python train.py --d_expert=64 --routed_scale=1.0 --norm="layernorm" --qk_norm=false --max_seq_len=512 --train_tokens=292800000 --dataset="wikipedia_en"
Below are experts of layer 5 (counted from 0) of a mixture-of-experts language model. Rows are named router (the router's row for the expert), gate (a neuron's input weights, with its number), up (a neuron's input weights, with its number) and show model dimensions 112-223. Each number is 128 + 32 x the weight over its row's rms, rounded and kept within 0 to 255.
After each expert's rows: "gets" lists some tokens that make up at least twice as much of what it gets as of all text. This comes from a sample of Wikipedia text that the model never trained on. Tokens count by the router's weight.

# expert 1
router [143 105 129 154  13 118 134  67  99  86  81 165  90 164 168 127 103 118  93 151  82 124 121 163 156 121 115 143 121 115 157  78 114 157  75 140 205  95 163 106  96 108 108  88  84 162 117 146  76 130  92 140 153  86 107  85 161 102 156 149 111 131 150 142 129 131  91 114  92 140 132 165 190 129 149 124 137 142 147 121 108 151 123 135 153 132  74 170 154 124 107 120 105  75 192 107 133 102 144 132 113 221 161 115  90 152  98 150  83 107 129 116]
gate0 [161 150 153  94 144 120 126 103 119 170 107 175 108 152 160  90 170 147 126 123  78 109 166 130  74 166 139 131 110 122 176  53 162 159 174  83 110 149 121 118 149 137 132 156 125 134 155 128 155 130  60 152 130 127 122 168 152  97 125 149 168  77 112 170  92  96 116 134 147 165 136 179 127 145 148 102 170 114 105 119 159 153 170 141 156 182 201 168 133 123 101 179 107 107 118 115 119 111 167 141 107 142 152  63  91 133 151  63 135 178  88 128]
up0 [112 127 133 104 121  78 126 165 143 107 142 110 153 132 159  79  71 147 165 122 211  82 170  91 150 180 122 154  79  99 119 144 120 162 102  88  93 113 150 159  91  90  97 107 152  74 120 141  80 119 146 185 139 115 169 128  84 144 128  64 161 180 148  88 122 129 118 158 136 147 132  85 144  81  93 119 125 112 108 140 105 151 103 171  81 129 132 120  99 109 157  80 155  49 149 149 129 132 115 131 108  83 166 150  97 158 103 106  90 164 113 116]
gets: "|", " 0", "-", " 2", " 1", ")"

# expert 29
router [ 90  85 102 125  99 112  62 112 123 131  61  75  84 150  70 169 123 123  85 155 164 127 114 120 190 138 109 121 148  81 119  67 133 158  57  98 122 126 190 171 133  95 144 143 152 186 139 146 150 130 104 161 110 158 122 105 108  87 145 133 133 116  98 174 126 145 111 181 175  57  79 156 100  87 124 132 124 116 103 170 152 123  70 138 187 118 156 108 105 140 148 148 126 143 124 112 212 154  98 116  76 151 174  76 136 109 117  62 129 117 166 122]
gate0 [109 126 176 112 135 112  95  89 131 136 108 128 102 104 124  85 171 148 136  95 111 125 125 166 105 157 169 161 114 129 136 116 140 152 151 143 116 130  95 100 171 106 129 138 134 128 126 135 118 128 143  53 138 122 116 159 146  90 137 181 125  96 151 168 146  92 105 134 113 184 138 151 105 168 165 102 119 158 104 165 147 152 133 148 109  77 197 149 110 108 119 118 146 168  90  96 166  75 157 163 134 135 140 127  95 164 214 108 139 216 115 200]
up0 [133 122  98  89  98 146  97 196 129  95 123 116 183 106 126 148 141 132 166 125 162 164 115 121 155  93  93  91 131  89 131 130 121 191 142  86 123 154 174  97 140 131  93 100 155  81  80 118  97 120 124 174 119  77 136 152  88 180 186 112  72 146 154  96  98 133 177 123 183 127 129 101 146  77  97 117 119  99 111 105 121 169 139 197 178 148 135 127  55 142 122  88 165 107 131  89 130 120 141  96 100 133 164 115  87 136  99  96 131 118  98 162]
gets: " in", " of", " to", " the", " for", " with"

# expert 0
router [ 70 146  71 104 142 134 121  85 153  54 115 113 106  86 129 107 181 161 145  90 113 119 128 204 101 109  84 166 131 149 139 200 159 135 141 109  89  98 120 125  75 143 105 141 130 140 127 127 184 107 184 187 121 117 164 109 197 105 179 183 104 108 138 147 144 118 164 138 145 133 118 192 124  60 154 159 142 113 161  41 146 119 129 150 177 109 107 136 116 105 119  92  78 117 123 119 124  89 111 173 192 160 133 157 136 139 140 131  99 136  82 122]
gate0 [160 109 158 105 147 120 101 101 172 116 118 142 128 149 179 125 191 165 127  76  82 161 153 162 160 103 126 131  75 133 158 101  91 115 164 170 121 112  72 149 154 162 125 149 108 151 132 103 138 172 147 124 178 118 140 185 144  73 137 196 160  86  76 204 167 176 124 122 128 135 130 189 155 107 145  91 130 136  86 181 132 141 120 131 128  97 166 199  77 120  88 109 157  95 104 125  76 142  95 209 167 167 106  82 143 115 124 127  74 178 148 153]
up0 [128  88 126 118 155 142  72 140 162 133 106 115  89 155 127 125 135 140 171 133 172 124 123 100 134 144  38 126  90 179  94 140 157 156 153  63 104  85 125 143 125 138  80 107 131 110 104 155  78 164 152 119 132 118 148 102  42 141 130 116 112 139 114  78  94 155  69 118 149 165 118  80 178  56 104 145  93 130 111 107  78 142 106 199 203 153 161 103  95 188 127  81 205 134 133 165 142 109 118 119 131  93 113 112 121 162 113 142 103 120 109 170]
gets: " the", "b", "and", "h", " his", "on"

# expert 17
router [122  98 135 138  57 110 105 136 125 149 120 154  97 224 167 103 105 170  56 107 119 150 169  90 161 178  95 180  25  61 155 108 139 145  88 101 135  56 146 146 161 127 185 137 116 169  81 167  80 159 107 193 108 163 123 106  70 129  97 149  90 169 158 154 116  88  77 136 158  96 115  94 196 136 110 100 130 140 105 157 162 209 106 107 112 110 171 133 128 145 124  69  92  90 109 118 159 123  85 128 109 176 135  94 125 123 130 124 149 142 183  89]
gate0 [182 100 165  72 140 164 125 113 129 142 130 106 166 126 130 124 155 145 122 130  79 113 134 188 117 165 132 119 101  98 176  96 115 177 197 110 142 122 107 174 145 123 116 176 159 147 144 114 209 122 131 140 118 106 109 174  85  59 181 126 136  57 142 177 136 141 112 111 153  96 120 170 163 152 124 131 189 136  87 134 114 175 124 164 103 164 174 164  79 142 107 140 128  43  86 130 191 119 178 155 153 137 102 131 101 110 152 120 155 165  89 131]
up0 [140 134 207 120 177 110 120 170 111 105 124 105 119 139 147 119 124 185 162 177 138 160  97  93 129 186 116  84  59 151  88 126  90 103  56  92  57 104 135 141 121 129  76 178 163 113 107 140 132 129 138 138 166 158 157 133  80 166 134 122 174 120 142  93  92 121 154 180 181 118 118 129 135  94  90 153  80 133  83 113 135 158 103 158 150 191 157 134  62 107 138  78 187 128 169 154 144 124  83 119 112 126 134 142 128 156  84 144 133  92  94  89]
gets: "\n", " |", ":", "|", "-", " "

# expert 22
router [128 107 138  72 193 193 127 127 180 103 185 172  58 141  59  98  87  57 172  95 127 148 131 103 100  95 119  95 173 141  92 148 158 151  91 133  91 109 157  56 136 203  93 176 132 116 150 105 149 153 131 106 169  72 127  48 138 151 153 141 176 153 138  95 103 143 103  81  97 126 138  44 206 103 120 100 155 179  74 102  99 118 113 161 114 154 170 105 183 140 126 151 145 144 107 126 145  89 183 128  83 103 104 100 117 169  83 143 138 156 138 128]
gate0 [ 95 153 190  99  93 141  75 133  92 113 137 176 157 197 128  91 192 119 154 124  92 175 158 135 124 158 168 113  79 158 190 102 100 194 172 162  93 147 159 179 176 135  87 171 146 118 127 133 144 118 118 137 128 116  25 184 110 135 105 171  78  35 148 130  95 137 130 129 131 121  89 100 115 122 162  84 162 145  74 109 159 142 151 122 128 117 122 138  69  99 109 160 170  96 129  86 140 109 103 142 139 148 180  76 112 118 137 107 163 134 128 142]
up0 [ 92  89 167  94 139 134 167 204 169 103 134 112 157 176 135 137  86  93 174 138 154 143 122  67 123 159  94  83 113 145 145 113  98 134  94  71 137 124 133  88 146  86 131 102 161  87  75 171 120 148 144  95 173 107 178 138 127 133 117 122 129 139 133 121 110 100 141 133 159 134 157 116 129  83  43 142 102 144  81 113 125 179  80 160 138 171  91 130  68 135 178  61 179 152 150 207 135  95 127 111 149 136 113 126  80 192 141  85  68 161 126 130]
gets: ".", "in", "-", "i", "n", "r"

# expert 30
router [128 143 141 187 153 130 114 142 130 133 114 142  99 169 119 131 165  93 105 112 115 131 143  46  87 115 128 110 160  88 126  99  57 159  96 154  69 140  76 104 181 144 117  88 138 163 149 120 136 152 105  79 177  87  68  79 117  96 126 157 157  93 135 121 177 138 141 141 132 140 149 154 118 170 100 158 161 116  56 121 169 200  96  82 110 104 146 148 145 101 135  77 151 138 115 147 199 122 100 139 103 105 141  89 148 139 100 116 119 174  88 126]
gate0 [117 126 177  94  90  95 117  90 155 114 110 135 148 156 137 130 185 162 130  89 116 144 180 159 180 146 167  91  70 209 170 143 113 192 152 174  67 108 138 184 148 159 112 159 139 144 115 131 138 101  64 149 130 155  93 155 140 112 155 156 102  70 153 175 132 156 132 122 144 182  79 159 157 148 133  93 188 147  88 163  96 173  95 139 127 142 150 176 118 126 141 110 142  99  86 130 147  81 102 177 136 104 166 133 128 130 124 148 148 170 140 161]
up0 [138  92 115 106 155  91  63 157 151 143 126 172 176 166 140 118 147 178 124 126 157  85 113  76 120 151 140 108 105 114 138  91 175 117  88 111 123  97 125 144 142  74  82 163 124  81  97 119 149 133 145 143 137 145 110 169  98 162 140 116 167 122 161 121 107 108 106 135 159 116 181  96 157  29  99 140  98 153  86 123 105 129 149 203 159 128 147  93  91 128 199  30 179  94 144 141 115 110 101 164  94  76 118 129  67 171 133  68 107 182 160 107]
gets: " |", "\n", "-", ".", "i", ";"

# expert 20
router [183 128 154  58 116 150 137 114 180 134  45 124  90 146  94 146 130 163 113 121 107 156  77 183 113 139 103 126 146  87 157 150 104 194 112 106 151 142 132 135 115 150 113 138 173 156 143 156 165 128 132 125  72 169 135 106 146 229 122 135 156 127 144 193 159 157 113 146  91 152 157 139 186 141  53 103 115 161  94 156 115 137 145  97 136 102 155  84 210 144 131  79 141 131 154 104 129  63  60 109 139 185 174 114 139 114 128 114  86 168 129 150]
gate0 [136  77 173 122 144 120  91 118 124 120 112 117 112 137 131 103 177 154 116 117 106 102 166 165 132 121 114 117  82 101 169 120  65 112 119 134  80  94  88 143 149 174 147 156 136 186 100 103 138 106  79 125 145 169  74 207 101  94 153 116 135  81 164 171  37 155 148 201 130 160 145 166 174 176 142 128 145 113 118 110 163 145 151 115 113 134 239 166  72 130 102 159  94  79 141 145 143 139 100  94 129 155 172  92  28 126 165 121  99 175  87 118]
up0 [134 181 163  46 139 103 126 163 184 129 141  98 146 129 104 174 174 162 165 135 139 124 101 114 166 117 106 119  84 119 127 141 106 125 128 101 149  96 162  98  96 126  59 129 132 123 107 119  70  92 167 184 170 112 138 173 134 140 136  86 171 151 137  94 109 118 108 177 130 155 158 119  87 121  89 191  91 101 104 126 153 146 140 163 145 124 136  75  79 139 142  57 181  63  90 158 120 119 111 109 121 120 143 159 125 156 128 108 122 166 106 119]
gets: " the", " The", "'s", "-", " L", " H"

# expert 7
router [135 156  97 121 105 182 110  83 148 149  42 131  54 120 116 186 141  80 133  94 100 105 123  78  69 136 127 136 167 126 134 123  69 169 131 125  92 104 125 177 127 148 211  88  84 155 131 133 112 147 121 128 161 105  53  94 124 111 104 164 141  85 126 123 168 165 107  92 134 125  98 168 168 128 131 130 170 172  85 148 109 160 117 134 119 135 123 140 182 169 118 108 115  87  70 178 159 123 133 160  91 144 104  99 133 132 119 135  94 170 201 162]
gate0 [150  83 148  74  86  89  99  97 107 142 133 151 133 153 131 126 145 129 133  89  98 114 125 157 111 122 130  81 130 141 169 112 116 159 165 177  83  99 141 152 142 123 150 147  88 168 147 100 119 112 110 106 141 107  85 156 170 121 179 143 125  59 103 182 159 169 149 145 136 141 146 177 126 126 136 111 131 126 127 144  99 160 137 161  84 152 159 188  81 105 177 113 106 116  93 139 156 104 122 192 115 129 136 105 134 129  95 137 120 207 147 129]
up0 [106 112 148  76  91 106  94 170 123  71  92 111 137 133 130 107 129 128 210 111 175 107 111  67 135 155 130 122  63 153 100 126  65 127 102  59  98 113 119 169 102 141 110  82 131  68 105 139 114 147 127 134 151 136 138 155  73 118 124  87 161 112 206  98  86  75  91 152 178 154 165 159 131  86  70 137  87 157  94 134  80 172 135 172 142 168 105  90  77 132 159  51 159 154 118 140 102 111 121 119  91 118 144 125 158 169 125 128 104 165 125 114]
gets: " |", " B", " K", " L", " D", " G"

# expert 21
router [128 142 126 114 114  98 153 179 129 140 123 132 115 135 155 106  91  82 179 116 107 123 156 137 140  91 198  96 118 136 155  44 133 168 141  91 102 130 149  94 114 101 186  90 131  99 104  81 137 129 125  89 139  95 166 146 203 137 140 110 119 111 189  68  69  87 130 171 131  94 151 117  83 110 132 135  77 160 143 176 122  96 116 149 134 171 144 160 111  62 108 146 117 155 135 157 172 166 139 156 139  90  86 134  84  77 114  98 108 190 140 165]
gate0 [113 164 165 108  87  80 141 126 134 128 123 168 112 103 133  63 187 152 141  92  73 176 138 185 132 141 169 113  33 162 152  82 129 188 167 113  75 102 130 170 170 136 135 137 118 120 122 109 160 142  98  94 158 137 133 176 109  44 166 120 111 102 165 220 124 137 149  94 176 182 102 119 153 144 109 121 126 178  90  84 143 175 131 131  77 115 215 148 106 135 163 161 151 127  97 145 134 107  65 169 143  93 137  98  89 175 139 129 115 192 141 144]
up0 [105 151 100 123 119  77  54 192 149 137 119 129  91 140 122 112  93 152 179 149 156 129 117  63 120 151 108 133 126 115  93 133 109 131 126 125 119 108 186 145 100 119 112 180 145 103 110 141 137 120 143 164 122  81 152 116 123 153 122  98 107 169  89 101 120 156 156 113 138 107 136  86 158 108  92 155 132  87 124 115  56 179  97 155 158 153 140 121  78 113 102 124 200 130  96  81 115  98 161 131 119 119 156 133  83 146  95 143 101 111 154 161]
gets: "\n", "u", "o", "v", " un", "r"

# expert 27
router [146 209 168 173 180 181 107 135 108 107 190 150 182 120 208 108 165 137  70 153  95 117 155 137  94 125 140 118 107 150 136 173 104  85 188 122 165 127 140 189 150 169 175 159 146  98 106  89 129 150 155 130 146  76 150 175 144 123 102 108 160 145 170 124 109 126 155 123  65  71 127 118  71 101  95 135 102  88 149 119  85 117 137 117 129 169  89 129 152 154 122 151  87 141 109 102 167 141 110  83 112  93 127 134 194 123 112 117 108  91 127 158]
gate0 [148 156  99  91 115 152  97 135 124 119 103 156 109 145 160 105 155 196 141 103  89 151 169 160  82 125 201 110 102 131 181 114 138 132 155 155  72 159 125 161 172  65 133 127 141 141  75 147 160 146 153  91 133 111  72 184 133 105 122 122  91  76  86 191 142 100  80 105 172 165 121 187 128 167  97  87 169 129 100 106 130 189 134  97  70  83 171 169 117 144 136 172  98 133 110 167 151 135 100 160 159 122 102 119 105 169 160  86 105 204 173 175]
up0 [ 64 135 180  90 138  80  75 115 126 101 144 119  99 121 158 150 119 116 165 173 212  97 145 150 115 176  83  98 111 161 102 176 132 167 121 124 126  88 141 147 126 104 101 158 179 110 100 193 132 125 139 143 122 105 149 151 111 144  99 156 143 176 129 112  97 111 154 157 189  95 167  98 186  89  84 116 140 134  98 104 139 145 110 185 141 137 117  68 111 137 105  98 141 118 128 131 132  70 120  87  83  89 197  98 140 123  61 172  73 120 156 128]
gets: "al", " a", "om", "ic", "ad", "y"

# expert 10
router [133 130  82 100 152 129 184 123  79 190 149  88 116 129  99  44 127 129  98 151 199 155 156 115  58 132 111 166 146 139 143 113 149 124 106 168 164 164 110 137 182 129 113 122 144 107  99 172 129 134 119  92  91 135  97  87 120  92 149 114  98 115 138  68  91 130  89  67 146 152  87  90 194 171  64 118 147 130  97 110 117 195  90  98 185  65 101 136 155 114 158 136 129 121 124 102 129 168 120 162 141 102 139 145 134 104 124 124 104  95 102 129]
gate0 [130 114 177 117  87  95  70  83 119 162 136 132 128 167 129 104 143 129 125  83 107  88 196 182 118  90 130 127  60 117 142  65 126 141 173 131 105  86 119 189 142 149 145 127 116 104 119 147 126 134  75 164 183  99  98 161 153  30 155 171 106 106 134 167 163 160 107  80 119 140 127 124 121  74 138 100 190 120 112 137 136 152 101 150  92 170 191 152  80 106 154 190 132  73 103  80 125 129 106 155 167 114  94 117  97 116 112 127 161 210 125 168]
up0 [149  93 122 115 126 116 121 148 121 146 132 100 125  78 172 131  81 170 177 197 186 117 153  82 103 149 192 144 109 137 133 143  95 191  78  91 108  95 154 163  99 148 129  81 137  97 136 133 133 191 162 222 130 134 150 129  76 187 111  68 155 168 167 101  97 136 144 166 157 151 157  86 165 145 135 138 120 125  49 132 119 190 110 162 136 170 117 115  70 153 150 104 161  67 142 133 121 117 133 141 115 132 147  94 106 155 113  98 111 131 129 125]
gets: "\n", ".", "s.", "==", "es.", "==="

# expert 15
router [133 121  81  92 106 134 122 146 177 116 102 161 139 178 143 141  92 150  86 140  93 160 169 176 136 185 119 134 109  88 137 182  74 135 105  50  61 121 195 130  92 104 153  90 120 166 181 122 130 127  96 136 158 122 109 144 143 112 115 184 144 154 136 178 137  98 155 129 129  90  92 182 162 148 140  57 134  93 165 187 126 132 138 118 107 104 131 135 134 166  70 161 153 102 101 168 133 150 148 204 111 118 199 124 179 135 114 128 178 158 175 153]
gate0 [152 155 147 102 172 108 111 113 163 126 132 131 123 150 123  67 186 161 148  30 129 143 166 136 134 161 179  93  94 101 186 136  98 147 140 108 110 132 129 154 125 110 134 139 161 184  87 136 114 118  93 101 167  67  77 204 134  70 173 173 121 106 144 153 113 121  94  88 196 181  68 126 115 134 151  94 192 144  83 105 109 177  90 136 149  99 170 164  57  89 121 188 117 118 127  79 161 115 104 159 114 136 121 107  96 128 129 136 152 172 157 112]
up0 [ 60 108 153 119 129 143  94 149 123 132 108 106 178 144 186 160 102 121 197 178 129 148 143  63 125 163  37 126  62 175 116 156 120 149 126  85  79 107 139 126 100 119 148 174 142 130 100 112 115 157 144 171  78 135 141 140  66 141 133 100 143 126 139 111 159 149 140 126 174  67 194  93 162 105 146 144  86  90  83 112 136 196  77 189 167 167 162  58  85 108 107 146 127 137 147 161 117 104 132 119 110 135 130 129 108 141 128 120 151 125 116 151]
gets: " the", "|", "-", "ial", " this", "ar"

# expert 3
router [150 144 108 146 158 142 152 104 178 130 129  92 148 117 168 171 125 160 162 138 189 135  95 100 118 139 148 110 129 165  56 149 130  68 190 115 108 121 100 140 107 111 167 107 160 137 179 151 120  97  69  88 132  91 161 156  97 131 134  88 170 134 145  91 180 101 149 154 176 110 129 119 101 126 124 185 122  96 161 141  90 132 121 135 143 146 119 121 100  97  91 166 204 178 148 140 144 157 150 140 128 169 183 139 174 150 108 147 163  92 133 119]
gate0 [111 136 147 131 114  89 128 139 115  98 159 124 152 128 161 109 127 127 161  83 104  75 166 136 137 163 135 101  84 150 142 107 151  96 144 147  64 115  94 181 175 110  96 113 134 166 135 125 163 128 113 112 149 117  39 179 114 111 183 141 133  70 146 204 105 114 116 137 149 195 104 173 112 128 131 120 113 129 111  91 146 156 137 161 138 171 167 155  84 119 146 119 139 133 110 105 129  92 100 215 125  72 144 109 104  99 168 139 124 159 179 150]
up0 [133  68 175 100 134 129  82 158 161 130 104 102 137 111 139 127 136 119 172 122 190 144 103  99 141 145  81  96 112 126 163 128  92 166 103 105 105  94 168 120 104 137  99 138 183  93 115 137 132 129 167 128 110  82 148  82  60 123  84  86 133 158 119  98 137  94 119 108 194 133 136  66 146 142  95 145 124 115  53 136  56 107 124 149 136 140 142 104  82 193 130  91 181 172 157  83  92 112 116 122  96 137 151 107  73 176 162  79 131 162 130 154]
gets: "s", "ed", "es", "ing", "ers", "ions"

# expert 2
router [134  94 130 104 101 151  84 137 123 109  75 120 125 132 138 166 111 111  61  71 128 128 121 133 116 102 100 137 143 150 117 106 156 147 110 151 171 124 141 101 132 115 171 149 145 131 163 132 122 110 185 128 118 103  69  80 145 160 161 171  27 115  89 191 157 113 126 140 173  96 145 138  97 103 147 149 167 164 106  88 129 138  93 122  81 181 116  99  92 111 170 152 173 149 161  84 178 167 124  81 116 101 111 105 124 136  79 113 116  71 166 148]
gate0 [145 117 159 114 136  66 102  84 103  82 118  83  99 143 133 110 206 122 110  72 136  96 137 179 131  57 184  95  96 110 188 119 116 146  85 100 143  90 147 171 163 134 119 145 146  77 154 157  96 123  90 152 129  79  46 183 136  99 181 151 109  71 165 165 133 123 157 166 158 205 139 143 134 103 141 131 125 168  45 156 126 125 127 135  55  81 177 167 144  75 140 105 174 148 111  93 175  93  96 105 154  98 163  79 125 148 156  70 121 177 117 149]
up0 [ 95 110 133  61 118 142 111 163 118 106 128 115 149 116 105 124 137 136 159 143 167 131  82 120 126 155  76 150  72 108 116 110 105 156 111 100 121 113 136 114 125 108  50  79 138 117  86 128  83 156 113 152 130 102 182 141 122 172 130 144 134 143 141 103  91 119 137 174 167 105 117 113 161  64 113 164  79 107 123 126 131 199  87 114 170 186 155 113  82 123 133  89 158  88 124 176 125 100 156 118 152 124 123  98  73 136  94 134 127 183 109 121]
gets: " and", " to", " of", " in", " on", " with"

# expert 25
router [ 54 114 119 124 139  59 160 115 125 139 122 178 101 134 120  99 137 160  85 121 151 146 142 130 140 183 104 127  86 146 117 168 129  86  45 121 170 103 124 143 136 127 170 150  90 165  95 122 144 122 142 122 119 122 177 107 152  79 120 151 123 170  82 155 136 113 139 148  93 119 102 164 148 131  88  84 126 171 158 157 106 104 127  61 181 152 118 194  60 185  88 146 126 147 135 123 135 143  79 100 171 148 103 159 121 113  77 138 186  92  68 140]
gate0 [126 121 225 109 124 138  60  83 143 167 138 167 115 138 120  81 131 142 141  43 122 123 159 170 113 174 183 115  85 177 184 132 124 139 161 119  75 156 135 124 158 149 112 166 174  89 140 125 132  91 110 148 166  52  65 135 157  62 157 147 101  35 145 136 147 154  67 170 117 147 127 186 111 163 110 124 160 149 103 144  94 168 111 118 109 103 180 149 147 137 109 162 145  86  92 138 179 116 108 149 137 130 143 104  97 106 115  85 172 176 109 146]
up0 [131  97 126 129 130 165  82 175 112  83 154  97 155 108 174 105  96 141 211 183 155 120 156 117 157 155  98  86  73  80 106 128 168 119  78 116  79 113 144 149  76 120 109 128 161  73 116 126 112 167 137 190 104 176 138 156  74 142 151 109 204 167 165  97  89 171 153 137 157 154 132 122 168 125  70 114  70 133  56  36  97 221 117 194 122 144 125 107  66 130 136  91 159 107 137 129 122 117 134 122 114 134 152 129 110 123 139 103 155 162 106 125]
gets: "g", " a", " to", " w", " ft", ":"

# expert 24
router [144 149 105 146  95 134 113 149 174 120 119  58 104 193 154 173 114 107 136 145  95 126 177 115 143 138  70 108 163 117 118 148 184 122  79 153 149 127  62  78 114 103 142 136  87 170 114 133 113  77 208  63 132  89  96  91 119  77 145 144 101 167 104 156 136 128 112  95 142 145 154 122 132 172 137 171 183 175 138  80 148 193 135 106 142  78 133 134 181  97 159 126 136 138 120 123 186  87  75 153 134 141  93 135  81 194 188 123 162 159 159 157]
gate0 [114 115 138  69 142 160  90 129 132  97 120  92 131 164 160  69 182 100 173  99  65 109 177 158 127 146 185 113 102 114 157  86  83 149 133  79  67 115 111 156 157 169 111 160 136 137 118 132 113  82 100 126 122  55 109 120 170  88 179 163  92  72 113 191 185 112 134 121 178 126  89 130 141 147 108 102 152 161 114 151  83 163 114 157  85 100 147 160 127 153 133 123 167 126 104  96 216 156  82 166 103 152  72  56 121 147 105  91 168 193 117 139]
up0 [ 63 133 168 136 167 127  71 176 107  71 118 118 146  99 127 147 128 134 159 142 172  68 152 118 173 176 148  94  88 145  84  99 102 124 109 113  76 104 108 105 125  68 146 106 144 126 145 144  79 176 170 143 159 122 158 140 103 126 117  92 108 190 158 126 179 132 141  94 152 136 127 108 136 102  92 149 125  95 100 119  98 184 116 170 147 180 105 113  41  94 148 116 183 111 140 128 171  72 121 133 125 118 112 133 129 156  83 125  94 193 158  83]
gets: ".", "\n", ",", " (", " a", ";"

# expert 9
router [158  79 146 154 109  72 146 172 145  93 149 102 119  81 112 123 164 111 113  96  95 177  88 155 159 150 166 147  63  93 133 159 133  79 160 132 181 202 138  93  70  99  47  68 114  97 135 125  80 143  43 103 202 160  90 104 122 176 121 132 126  75 142 121 109 133 132 129  82 135 164 133 124 136 149 132 108  81 118 152 134  94 106 104 150 144 104 153 121  95 127 114 134 116 133  83  97 168 180 124  73 152 148 132 153 143 126  99 117 112 116  88]
gate0 [140 110 136 138  90 106  83 115 106 106 120 153 141 146 134  75 128 164 136  42  80  92 157 149 170 153 134 121  96 117 158 141 155 107 159 149 119  85 112 190 187 123 140 112 117 157 135 137 124 123 103 111 186 139 102 172 113  82 187 139 118 128 167 210 129 149  78 135 160 195  76 140 174 154 148  95  94 156 113 130 101 133 171  97 119 120 181 179 117 130 121 135 114 154 109 119 130  78  60 199 121 158  72  88  89 139 149  89 139 177  95 146]
up0 [149 153 170  97 124 111 144 130 156 117 154 119 144 139 168 120  99 100 147 124 203 134 156 133 152 177  60  91 126 156 152  90 127  85 124 104 112 111 172 143 113 131 118  89 141  48 124 148 107 118 146 184 105 133 129 146 125 157 158 126 166 199 162  98  94 165 131 137 196 166 137  93 131  63  97 186 154 132  85 149  72 170 119 199  91 148  69 124 118 166 121  84 155 101 101 137 104 121 105 129 130  75 209 117  76 151 156  46 111 172 102 160]
gets: "s", " ", "es", "ing", "ed", "us"

# expert 6
router [112  65 140 177 107 129  75  82 137  93 118 106 178 146 124 192 138 132 117 123 102 127 117 107 160 111 114 140 132  52 123 115 154 103 116 160 136 174 153 123 101  81 170 109 118 158 100 193 116  94 100 104 111 188 134 170  69  52 118 181 101  99  87 123 192 127 111  99 146  97 127 122 177 106  83 113 155 164  83 104 119 155 106 156 164 143 141  81 132 104 179 134 150 126 165 194 102 158 141  98 131 146 145 121  64 128 102 134 152 131 108  68]
gate0 [124  82 216  70 152 116 119 132 140 152 127 120  86 140 112 124 133 122 126  67 174 156 124 172 148 173 166 111 105 158 142 126 142 165 132 146  99 151 139 163 152 149  92 121 160 196  86 164 159  93 112 105 173 114 107 156 101  71 168 198 152  54 134 193 148 129 122 152 147 143  95  91  76 111 119 144 120 145 100 135 108 209 114 173 150 156 167 164 125 109 120 131 148 133  99 120 145  97 189 161 144 153 135  67  94  99 136 153 102 193 112 139]
up0 [ 96 127 171 136 168 138  90 215 177 103 121 113 169 114 125 147  64 107 183  84 164 128 110 114 117 169 129  77 105 104  96  84 145 117  90 128  74 104 134 160  89  95  89 134 158 124  93 123 100 133 160 173 164 121 129 112 119 128  86 105 137 126 104  97 103 129  99  96 158 133 137 134  93 136  88 131 127  93  62 118 127 164  42 204 157 109 132 106  69 139 185  64 174  94 136 120 125  99 114 161 119 129 135 128 115 178  73 151 111 164 126 133]
gets: ",", " was", " is", " he", " and", " be"

# expert 31
router [100 153 129 130 167 111 115 133 135 113  66  78 156  97 136 146  83 113 107 103 161 100 114 137 148 104 147  98 197 183 113 122 146 130 146 176 110 162  72  89 173  68 176 133 185 124 169 145 103  96 114 144 149 127 224 117 143 137 149  85  90 143 112 124 163  99 114 105 171 126 158 203  80 112  85 216 162  98 122 145 123 128 159 117 131 135  78 166 122 111 124 177 161 128 160 136 111 154 160  83  85 170 148 135 100 121 171 119 106 147 149 184]
gate0 [145 134 186  94 123 112 123 106  90 127 135 132 148 104 120 104 160 169 140 110 120 146 145 154 102 107 102  77 106 138 188 172  76 124 165 119 113  86 152 139 158 126  66 107  58  99 158 106 153 120  94 105 180 166 109 191  74 103 187 167 138  73 122 199 142 144 162  99 178 173  96 191 107  91 180 121 171 143  93 128 129 167 132 160 139 101 203 137 122 136  63 147 118 134 118  88 127  99  88 168 123  78 142  95  74 118 173 128 115 178 174 190]
up0 [125  95 142  75 185 156 118 187 102  50 122  97 144 117 174 122  61 107 163 130 122 134 136  82 118 161 118 116  97 130 142 123 109 130 108  95 114 108 188 136 163  96  93  79 150  83  89 126 138  70 135 153 163 113 124 131  85 166 120 133 144 148  84  81 146 111 106 118 140 131 126 112 177  80 126 146 105  89  80 109 158 185 149 172 175 142 130  68  50  93  81  90 207 128 125 126  91 130 116 132  88 110 231 182  85 141 159 142 160 141 150 151]
gets: "ed", "ing", " of", " in", "ent", "ly"

# expert 19
router [115  54  78 126 137  82 114 147 116 158 139 133 138  84 177 137  87 139 130 147  97 128 122  61 138  67 124 126 172 126  94 114 113 176 101 125 202 122 100  62 118 118 145  98 151 114  96  77 169 142 137 167 135 186 134 133  76  84 123 115 138 159 153 102 115 121 111 133 170 128 123  57 184 157 152 143 138 130  97 102 106 202  97 145 149 110 122  68 148  85 139 166 171 123 125 102  93 155  88 147  60 153 144  88 107 115 168 136 180 213 127 115]
gate0 [120  89 122 112 141 124 114  83 139 124 124 139 141 118 134 129 173 159 111  80 114 108 162 174 168 151 206 110  86 139 194 140  71 139 177  96  75 118 158 168 150 157  80 138 126  99 112 107 132 114 111 130 159 149 102 134 145  35 149 137 143  77 125 158 129 119 106 142 111 171 126 159 170 147 158 119 113 162  91 187 156 150 127 135 131 115 147 193 110  91 144 164 145 144 143 105 157 165 118 168 149  93 149  58 114 100 189  98 152 126 109 105]
up0 [136 109 144 153 133 106 107 169 137 109 138 133 181  69 117 114 174 151 171 120 169 157 115 127 123 152 113 106 122 117 108 141  90 111  54 161 141 121 171 146 101 157 118 116 144 109 134 135  94 139 148 172 127 117 148 151  71 118 107 106 114 166 122 134 120 121 122 187 172 133 143  98 168  95 103 127  77  53  34 104 145 146  84 205 136 157  79 112  55 119 124 103 205 115 152 126 132 109 109 152  65 110 165 155  99 167  67 130 130 142 130 109]
gets: " a", "\n", " an", " The", " \"", " In"